From a checkpoint of a small mixture-of-experts model trained on Wikipedia.
Training: a variant of SOAP for the experts, 637M tokens, 4862 steps.
Below are experts of layer 2 (counted from 0) of a mixture-of-experts language model. Rows are named router (the router's row for the expert), up (a neuron's input weights, with its number), down (a neuron's output weights, with its number) and show model dimensions 0-79. Each number is 128 + 24 x the weight over its row's rms, rounded and kept within 0 to 255. Numbers have three digits each.
After each expert's rows: a language model's description of what the expert responds to. This comes from a sample of Wikipedia text that the model never trained on.

# expert 43
router:185135176093094098143169135145129134087086131157115075131141111126145173074173122153109190128157113148116127162141127164120103112156153130081155124142139135109142126113111072138120105118087112097143108102101145100153108117086145142147126107
up0:115135120124182139078124115100097139119119083085099092112172122118131143179115134133097152145123157093117094125117132143156111138118142124158135116156156160117134111109204152076167150144108130147125103118132119122098132107118128110140112129
down0:088145078171129107159149101127160121121131111116141116082119118112120123114098162151120143160107136117134168083127120121131097116130155135118145133087116133126142099150163171125112125122135138136131102106109148134131152093150171110167117167
It responds to: Dash bullets and pipe table cells at the start of a line, plus heading openers like ==See, e.g. - Aliases, | Party.

# expert 3
router:136128120069119129136169072176094075135103130174138148097116090133143156124153130122125173150119134146121126174160148124136145116105099157124107143127118165142136140095126114117127164130111132158147128077116124143137115110169129178132143080
up1:110120133079125140172148107141131143120139151119160136096130158165126191110124173061092088135133117105158106091140146140136136120132121144131110169131126121148155140130113119096138111160125125126110143093160152116141083126157134135190159157
down1:118125157159139150120168166168168087166141110099103150118134133136145159101081114101087126104144124132135124105162137138162146124113105099149161076130093121145115115139153093135128129124082132129089109153117091125095148137135112114109113143
It responds to: Main verbs right after a sentence's subject, mostly was/is after a biography's name and dates, plus has, became, would.

# expert 28
router:138145116109134116138156116145098147135089129152126121093145160110109114168138163121121116129115085086111136159159141156156089147166177150149157177126089100108136126150149142141096117176142112154078104127119069124099114172097117128172123125
up0:148109151071096093152128126206170124163127148114127161123136115159126090142095155105099121123159131157132148145150116140165148129142114125106124130132142090182097169110155110142139114110139098136105100128117106141170123165132127112099188144
down0:137181156125088132147101158128112098121132146162120099155125129114164145129144117135137102121126099148102127117128146095125122137119144164102101085166141132147141132118135110113123093112090065101134110101074128151134089125171146113133122123
It responds to: The second piece of a word or name beginning with capital or lowercase P, such as P-aco, p-esticides, P-ost, p-etty.

# expert 29
router:140126096094107149166188095138107094140091131149103077137105147123139129180151162141134140124119133153156128133123168103151147113160112151109102148154149139095145119137133107176128174164128131145105089144144113101195117125150126123123115129
up0:120133133091127188123164118156139125168147157149131122131149145100138144174165132129093132123133095146168135093157150090125145129128095149165108111098112139102179137106145117143133145149163131120117121094115172122135093139130101122104101177
down0:096173096113163200096195084135108122103118104188136115120108114122129094140116117121098132128133126110103127103117138148126185136135161148121147118099141115105142172129151107108104089123095145164167110145124124118134127116150111140158123150
It responds to: "and" joining two nationality adjectives or compound organization names, plus nouns in institutional names, such as Syrian and Turkish, Empire, Corps.

# expert 19
router:118149075111121061111155129128110098126144138122102148104116088161133142122137135116136144122126099112163101123137139146149137138116130105081140125127106114127125112117108123124135133142122126154149095100123107110140108115101152116092090102
up0:111125109109077115124149103094122122167159170157136130174126151113158129127119164144130102106127133129069156118063153131113112112134143152127119096108138120162099129159132138132127124087109189133145127194167118104104139137130149133133196148
down0:158100169156136168101144135152097196112127105110136112151155156149161130085118159139110136115111074140134138087151168127125148125134110129129084092137186209132125140133121079111142097151140120095128131152149131151071160123142152071099138156
It responds to: Participles, adjectives and articles right after is/was/were, plus List in list headings, e.g. was born, is able, was an, List of.

# expert 13
router:139147151114112116137100125135111130142123185134132120100141118136165161116140094191088126102172107166166103123066142085111117078127119131184119149137103109108137123124122087120123113136086154091126104140119142122129110118165135117121122129
up0:131159133084098134100107148105124175169096105119138099110148136099089136128138119130133137094121090163148141119113115148141138101147167124172144142129152122093154083120095131110114158115128061109118156124106145144130101097095133113102105172
down0:132173143143133098148138111094113080101121128182117133108127114114138118149133086175154147149183149150120131118108115135131152145141139128124097130145137140124151128150148212117148113146136124120134152107127110114176124154124186125150093109
It responds to: Short inner pieces of words after an initial consonant, often in names or foreign words, e.g. se-le-ctor, s-le-ek, La-unch.

# expert 60
router:148149126108146141157136146149142116149106153151154095116164148122137112163140135135121155110112092142160133159100130135131108103093126102132115128132110127131122127106091081162125144142088120109109107090117117131147100168085177169150128081
up5:117120123111143115159123128119137148121131121146130098122144115105076110085147110149137078150106099125132171134095135109142128134109100176099079135170117128121084111112148111138211165144115113110132136110102104132089121159112157129119125119
down5:120094082133153139090151179135118149141133109109069108147115100145185124127114105152095101135127130112117128157112076123121165117122139117148124155130103132092108122089188115157156139134112144136130148204147127124100156144119135146142125100
It responds to: Pipe separators between numeric cells in tables of climate, sports stats and election results, plus coordinate endings like °N and score semicolons.

# expert 50
router:130152107106129091163170066129095121136101158132096116095156144106156168119121110173141157143143133113124107139118121102145140043102122135135148144133131130139161099118149100136105141140151162162129095092087090070177100101140127146128096134
up26:075150160110117140135157099152097107137118068146140168133126100155130148119107133176155101127145128126146127134101097137182153117102108116106119134161115138133132116159144080159128111160139131146133101095122143085113161132134167105117138108
down26:141166128108095112134088149136175095135145139149104100114116123129128131171133102104120144127174129133106148110167115117127097097099139139077140143104140138083126114137158132113131129155133164093149151139154127151124135130094138114092161115
It responds to: Nouns right after the in census and institutional text, such as city, town, Party, University, List, Court, parish, letter.

# expert 63
router:138100171110104123153171147145098146103145180135101079159142132123157138097155140129087154149145118152111104149116130152101130093132114115130125122137087129135163090103104140145134109128070139113127117100130119065121092120092155143142133097
up0:096118141115097112177150123121134140131115141139110134122147155115178109130129121147115110099143131141124108102085114153141177138172127148114133149106103155124138112141101130116117086123107124093164123118085167107161102104164125118134117103
down0:099158120141135148104119037157100132102131104111136123115077124134170124136093085112140135099130101111124123176109083145124151124112117118138120112135131115165128152127135125074126091128133123110157135106131114128158164099138137130102146114
It responds to: Bullet dashes and table pipes opening a line, as in See-also lists, infobox fields like - Order:, and table rows.

# expert 27
router:142116111120072118131126113131124093107091089148129110119116095124161128181167139150152154146137110128133106137136112130145118121113145103149159148181128123125143084154143159143116106167130109090108133120141109140150129148144151142114153135
up0:120142144108125155125100126134155172161105124142138100141111111160127114142154108133130141135137153119128121134124118148150104124098143115091095124138165130141126113085117127127149143189113174125090097146145113113143116096113137178158147121
down0:129090145181112125163152157147127153096159104165147169180112140129088093141177133147103124136123129153137124146127107107169150105122165086101121095142149136137088116160162104143167131163126185116165135156114164117093104137113135110132138120
It responds to: Single-digit numbers in sports and stats table cells, e.g. | 2 |, | 0 |, plus single capital letters opening a word.

# expert 59
router:135155082107131109129118116153121142137070132087155113084093149126107142123133127139111096122087134151131118133126150151100136098121111098159129140167107141136148106088169115124127105147105135148123134123086077125103091078166112138103086075
up12:143112131124123144100136111130107134102159128089190115158096119123137107142151145140134073141112118096081083108112122120068104098136132147142121109130099150124143090142135157124122076106154183098127096092100117130117134150166114124116108109
down12:128126166106130060111149151102097142160154144113163124175121084144108125123107105106164132157145136128121133135121135057134167121149183155105143127158136151131075128150174144131144111128162078126144135155109125128168140118086130143164165117
It responds to: Line breaks and first words of new sentences after a period, such as There, It, He, According, especially "There were" in census text.

# expert 14
router:127140117128097111190142113140125125109087119081098135093101131117137126132154152163095166091141126137140125114140110130110123138096148106118145155107154133152144146075147092127156176120105146120130141080120138121154129143156152169121095120
up0:123102107151080081142095140134156130135150139116135109118131145146120137116169106139142092146110144121140122139160111153104112107130175113156082143150159171140148109127103070129120114098116127157083167131113140127175107075173098098123120141
down0:118153126161119183111080116127098136114117124132117128102154118151089109141129179083167149143094098097147146126110117120082140112157130117124110165150143122104143133160126150094123091139156142144122119160176132104142124111107116172128115164
It responds to: Main verb right after a subject name or pronoun in biographies and narratives, such as fired, moved, took, began, gave, returned.

# expert 39
router:152096090133108107139146128164114088110106123130141106119121144158128132130140142139087138118109121140179101161134136076092123144153140171160130159149103122116136099133103094143113114155129117090087103101095117109124104150130133109111120144
up5:156142168113103105152144140138141117129135116133141131121132122154115140100101147126095138137149148183120157108154151144119110181115105165119086138124122111092122132084163106103127109132121116115101153117145142101104147148159115135168137080
down5:165125133084158113079108103131135104137164153084161157114118093118128139148127100135158080177115167120124166118115122151096135134130164148121105132142124105100117096142106145150145140074129163124128119141107157135149097128114120123099145139
It responds to: The words and and or, commas, ampersands and slashes joining paired words or list items, e.g. men's and women's, 65 or older.

# expert 33
router:122149126119129123170133096153135154099119164147145112098121111126144148154119181157105105076084097122165116148140138156150122129127103139147168140138142102102166116073096126175121138174099101119110095090108129097097141132163131130169110134
up0:105136130119105140174100108129129061125115130109119139143165085128137111102125110143139153079093093139137108119166120080153137108094171126157109087128140100109121112147172163143094180138160118104124115104116111103073128129132158140114177167
down0:137133110131120103112137161112157144142136145120135105128107131139134159145117144104131134100128156103142164131139134175117170126145126091163115144155143121123142136130156179155167145077149157114122152135093149147111124144137124149150114089
It responds to: Single capital letters or first syllables of names and symbols, such as T-cells, field F, asteroid 1999 AK, Ennominae.

# expert 46
router:135128137128134103140127102155111127132124132136141118114161120126114124190164161127108137134137113099134121156155155076096150128130132171117162135113123106128148109083106101172117141145090122182078125116075086086167128094119123120160133131
up1:142087152102117148136110116110105155133133111117139124142132099134076134087127121134128072128108124156115121132101106075141180105139114115121163123140114088139151119135151151178174128080142142118124146163117121142143125150176123161137111125
down1:134113157088148171069177130136079098118104150123091110179099163155164105100110101156137140147110118144143090134128137094145150075152166136090103140143164126153141112128103149126111127132128131146123154115117107150140114145127112157148116134
It responds to: Nouns naming works or events after "the" or an ordinal, such as album, film, episode, game, season, song.

# expert 26
router:159144143128114103134109129150113172125132153124146115114157143150095167101146136158083172124108124135118145153115134115120122126099145126160151138139158111099116121068126123145078101138128136135129104103101110092121108090112149140144124153
up0:133140101103114096166094109136128104123132126127115145137118085091134187141171118146138145170133085166109091165148191113115152120142115133099164125114152096094071097105125133086109149171131148122164062132152101162128124133077105151149163107
down0:131112139118092145134166164081144154138127133156105082151138138137120129120124151146111164102137115102107134133127125148120117133161132162131096104111123091115152101122129142124138079124116103134125135129093113135129109124128182136143114158
It responds to: Letter pieces inside names and words, often foreign or transliterated, such as Cons-erv-ative, Hos-se-in, Bess-ar-abia, Ser-u-yan.

# expert 10
router:148094119087127126113166116117120122083103104121144114111132115182137143134115132154078134122129145135160087170131124110105144149108175172125151143193128154132128093152147121142104095145125125099092106141093110125141129112110140121117130111
up5:102127096101127059128111186143120138157149128140149105130126126133098132101150107133150137127108142169127145127150154132140109152134080151081142116142151149091149138159123112094131127080121116142163121159128089153132135150142090116083089123
down5:158151146121094105081135167126167098159143118108134109138119158127117130146154152105133143156075148137099123143126115154127190112164135104098109156149156136120143085133137108144083147112135109134162143165146152099164126109121090100121158094
It responds to: Coordinators and list joiners, mostly "and" after a comma or noun, also or, but, &, slash, vs., et.

# expert 61
router:170147107096122128117157145133126076155117105110157141100103097181106117107148132139117095103109131145132094117124158153167101112110119105140139122131101089131129124111178150119122112113139117101153071120127108086137153149111181155114118134
up12:138128131141120132120158113081079144134152117100110128103101142132146134106116164123112126096078081114118123150176126144116119157112112100104054159124124119149143165101170123104153142144110130103103088167148119118137163140093134140155098106
down12:147135144181149138119153135119203123123119100146115124129121111110129108111124184111095082089140148145134128111121172177123116117146094124109150119105166056165137163136150134121173130106124148102180139116126110129117119152071140098164135132
It responds to: Subject pronouns and clause openers after a period, comma or when/that, e.g. he was, It opened, they prefer.

# expert 52
router:099103127125108109170133126143112134070091166104123126089140137187153167157140147150124130071115096132133102149166114108135122120124125102114155131146149139137160098103075102157148140114075106138137118080110158126123092114146177136199118126
up0:092100090159162112133076112168111127157182158154125137140109065154113119131149122120108110128142153142128183158110149138119105122119155104137143189146103121134157116142142147139172114121083143116099154161133147098152104107150143135159083102
down0:150153112148129096149104163095101077138167134133155114109130103121172094155116129105173140139114084101144158113101152160087120052108144125120141116142149087117152153144116143103110113076152162134153111114119122123100141113126115092143103123
It responds to: Head nouns for occupations, groups and programs after a modifier, such as football coach, talk show, field secretary, journalist.

# expert 40
router:171180101121115122116115127134074127108121097083155150128126147142109173114138160135105142136107129118112128124189082138132100073070083136111153139129162141103111117121154155140115098150124123146122116115130155118131096102129140126146134121
up0:158118125144092132116150158098182136146105152129180122102148132111089118125162137143090114082109173100130128169139121115133129112121129182097156109111097148129130092165144153148165099118105095117112100109133157129130099119121156184114135095
down0:121089146175101155139069153151116127146108143104159121098151156110123089130142094110149117149126151134119139123088159115136136148119147167097128144129154129145147176118123141130115091155158135141129158098147096120171129126119126146136164156
It responds to: Middle or final pieces of rare words and foreign names, such as Fac-ult-ies, Ter-rit-ory, Fen-erb-ahçe, Adel-bert.

# expert 56
router:149134094116102104142150093169123075106133128097135137112101117110119113129152147136093136080165068117130140129144130163188128136111119098114145107208075135102107089111130121186114084132094145165117087104146150119145137109166108136163126133
up0:118099131152130093169167128152140105129110111157135111134156113172123139148117089122086164149138104072112103127135106077168149095113098167131166116093128127105143111146141152138141119131103133129138104135116104083091102122131062104139090130
down0:172112126138125089111119080143129101141158127129115088115168092130113142141138143106104121104130101128092125104105139128147153137118106155128149101115212136140133094129118116103133098112151078126124130093135087104156109146126122148132128087
It responds to: Prepositions following a verb or noun, mostly place and time uses, such as in, on, at, during, near, within.

# expert 9
router:149138130088138133166169103122095141145109142148122094141137119120130121120150136131108151086123090133111104138105192152110090117144137125115150148135169115108155100135155132138114114193133146110103153100140135111160100163098152149142063110
up1:102138092164142126143128127141138168135105090109178168159141119117132114123118122089133118124106096119113059127134168093160112136124122091151129131114122161092151147113132132146122122127116109104107118119103122126119134130154131141136123123
down1:155073144118147119120134114148125108116139152165130103149163120069097120119111104136100138158148106129119165134117087152090182175085133133171135148095131115118109158178151123097097145132142137144142116120117129156141144121108098112144113125
It responds to: The word the, or his/their/its/our, mostly after prepositions like of, in, to, e.g. in the township, of the war.

# expert 5
router:142141138119119117158160176129125134078117155169146123129095110146101139070133137138140120121074083097136148150147197142158116115094128136172129133116139116128126099119125088151117125158138122131119139140104112102139132098131157153158095114
up26:085166092117113148134128146177118127095140135122147150100155135088091108152087174131112111114103108129150161112109123080079108139119113139121115114116125131166122123158091096171118122119180161133141145129125097089141107107164159111164124167
down26:101137152148089181122152150098194161097142087172112113132104127131110100128117112146126147116152151145104172101117109128146115122111140127161136119098114152099151122159140129144100149144167126125137119144163075127145124144164113138087143143
It responds to: Whole-number tokens in tables, percentages, coordinates and codes, often after a pipe or colon, such as 36 in 36.54%, 34.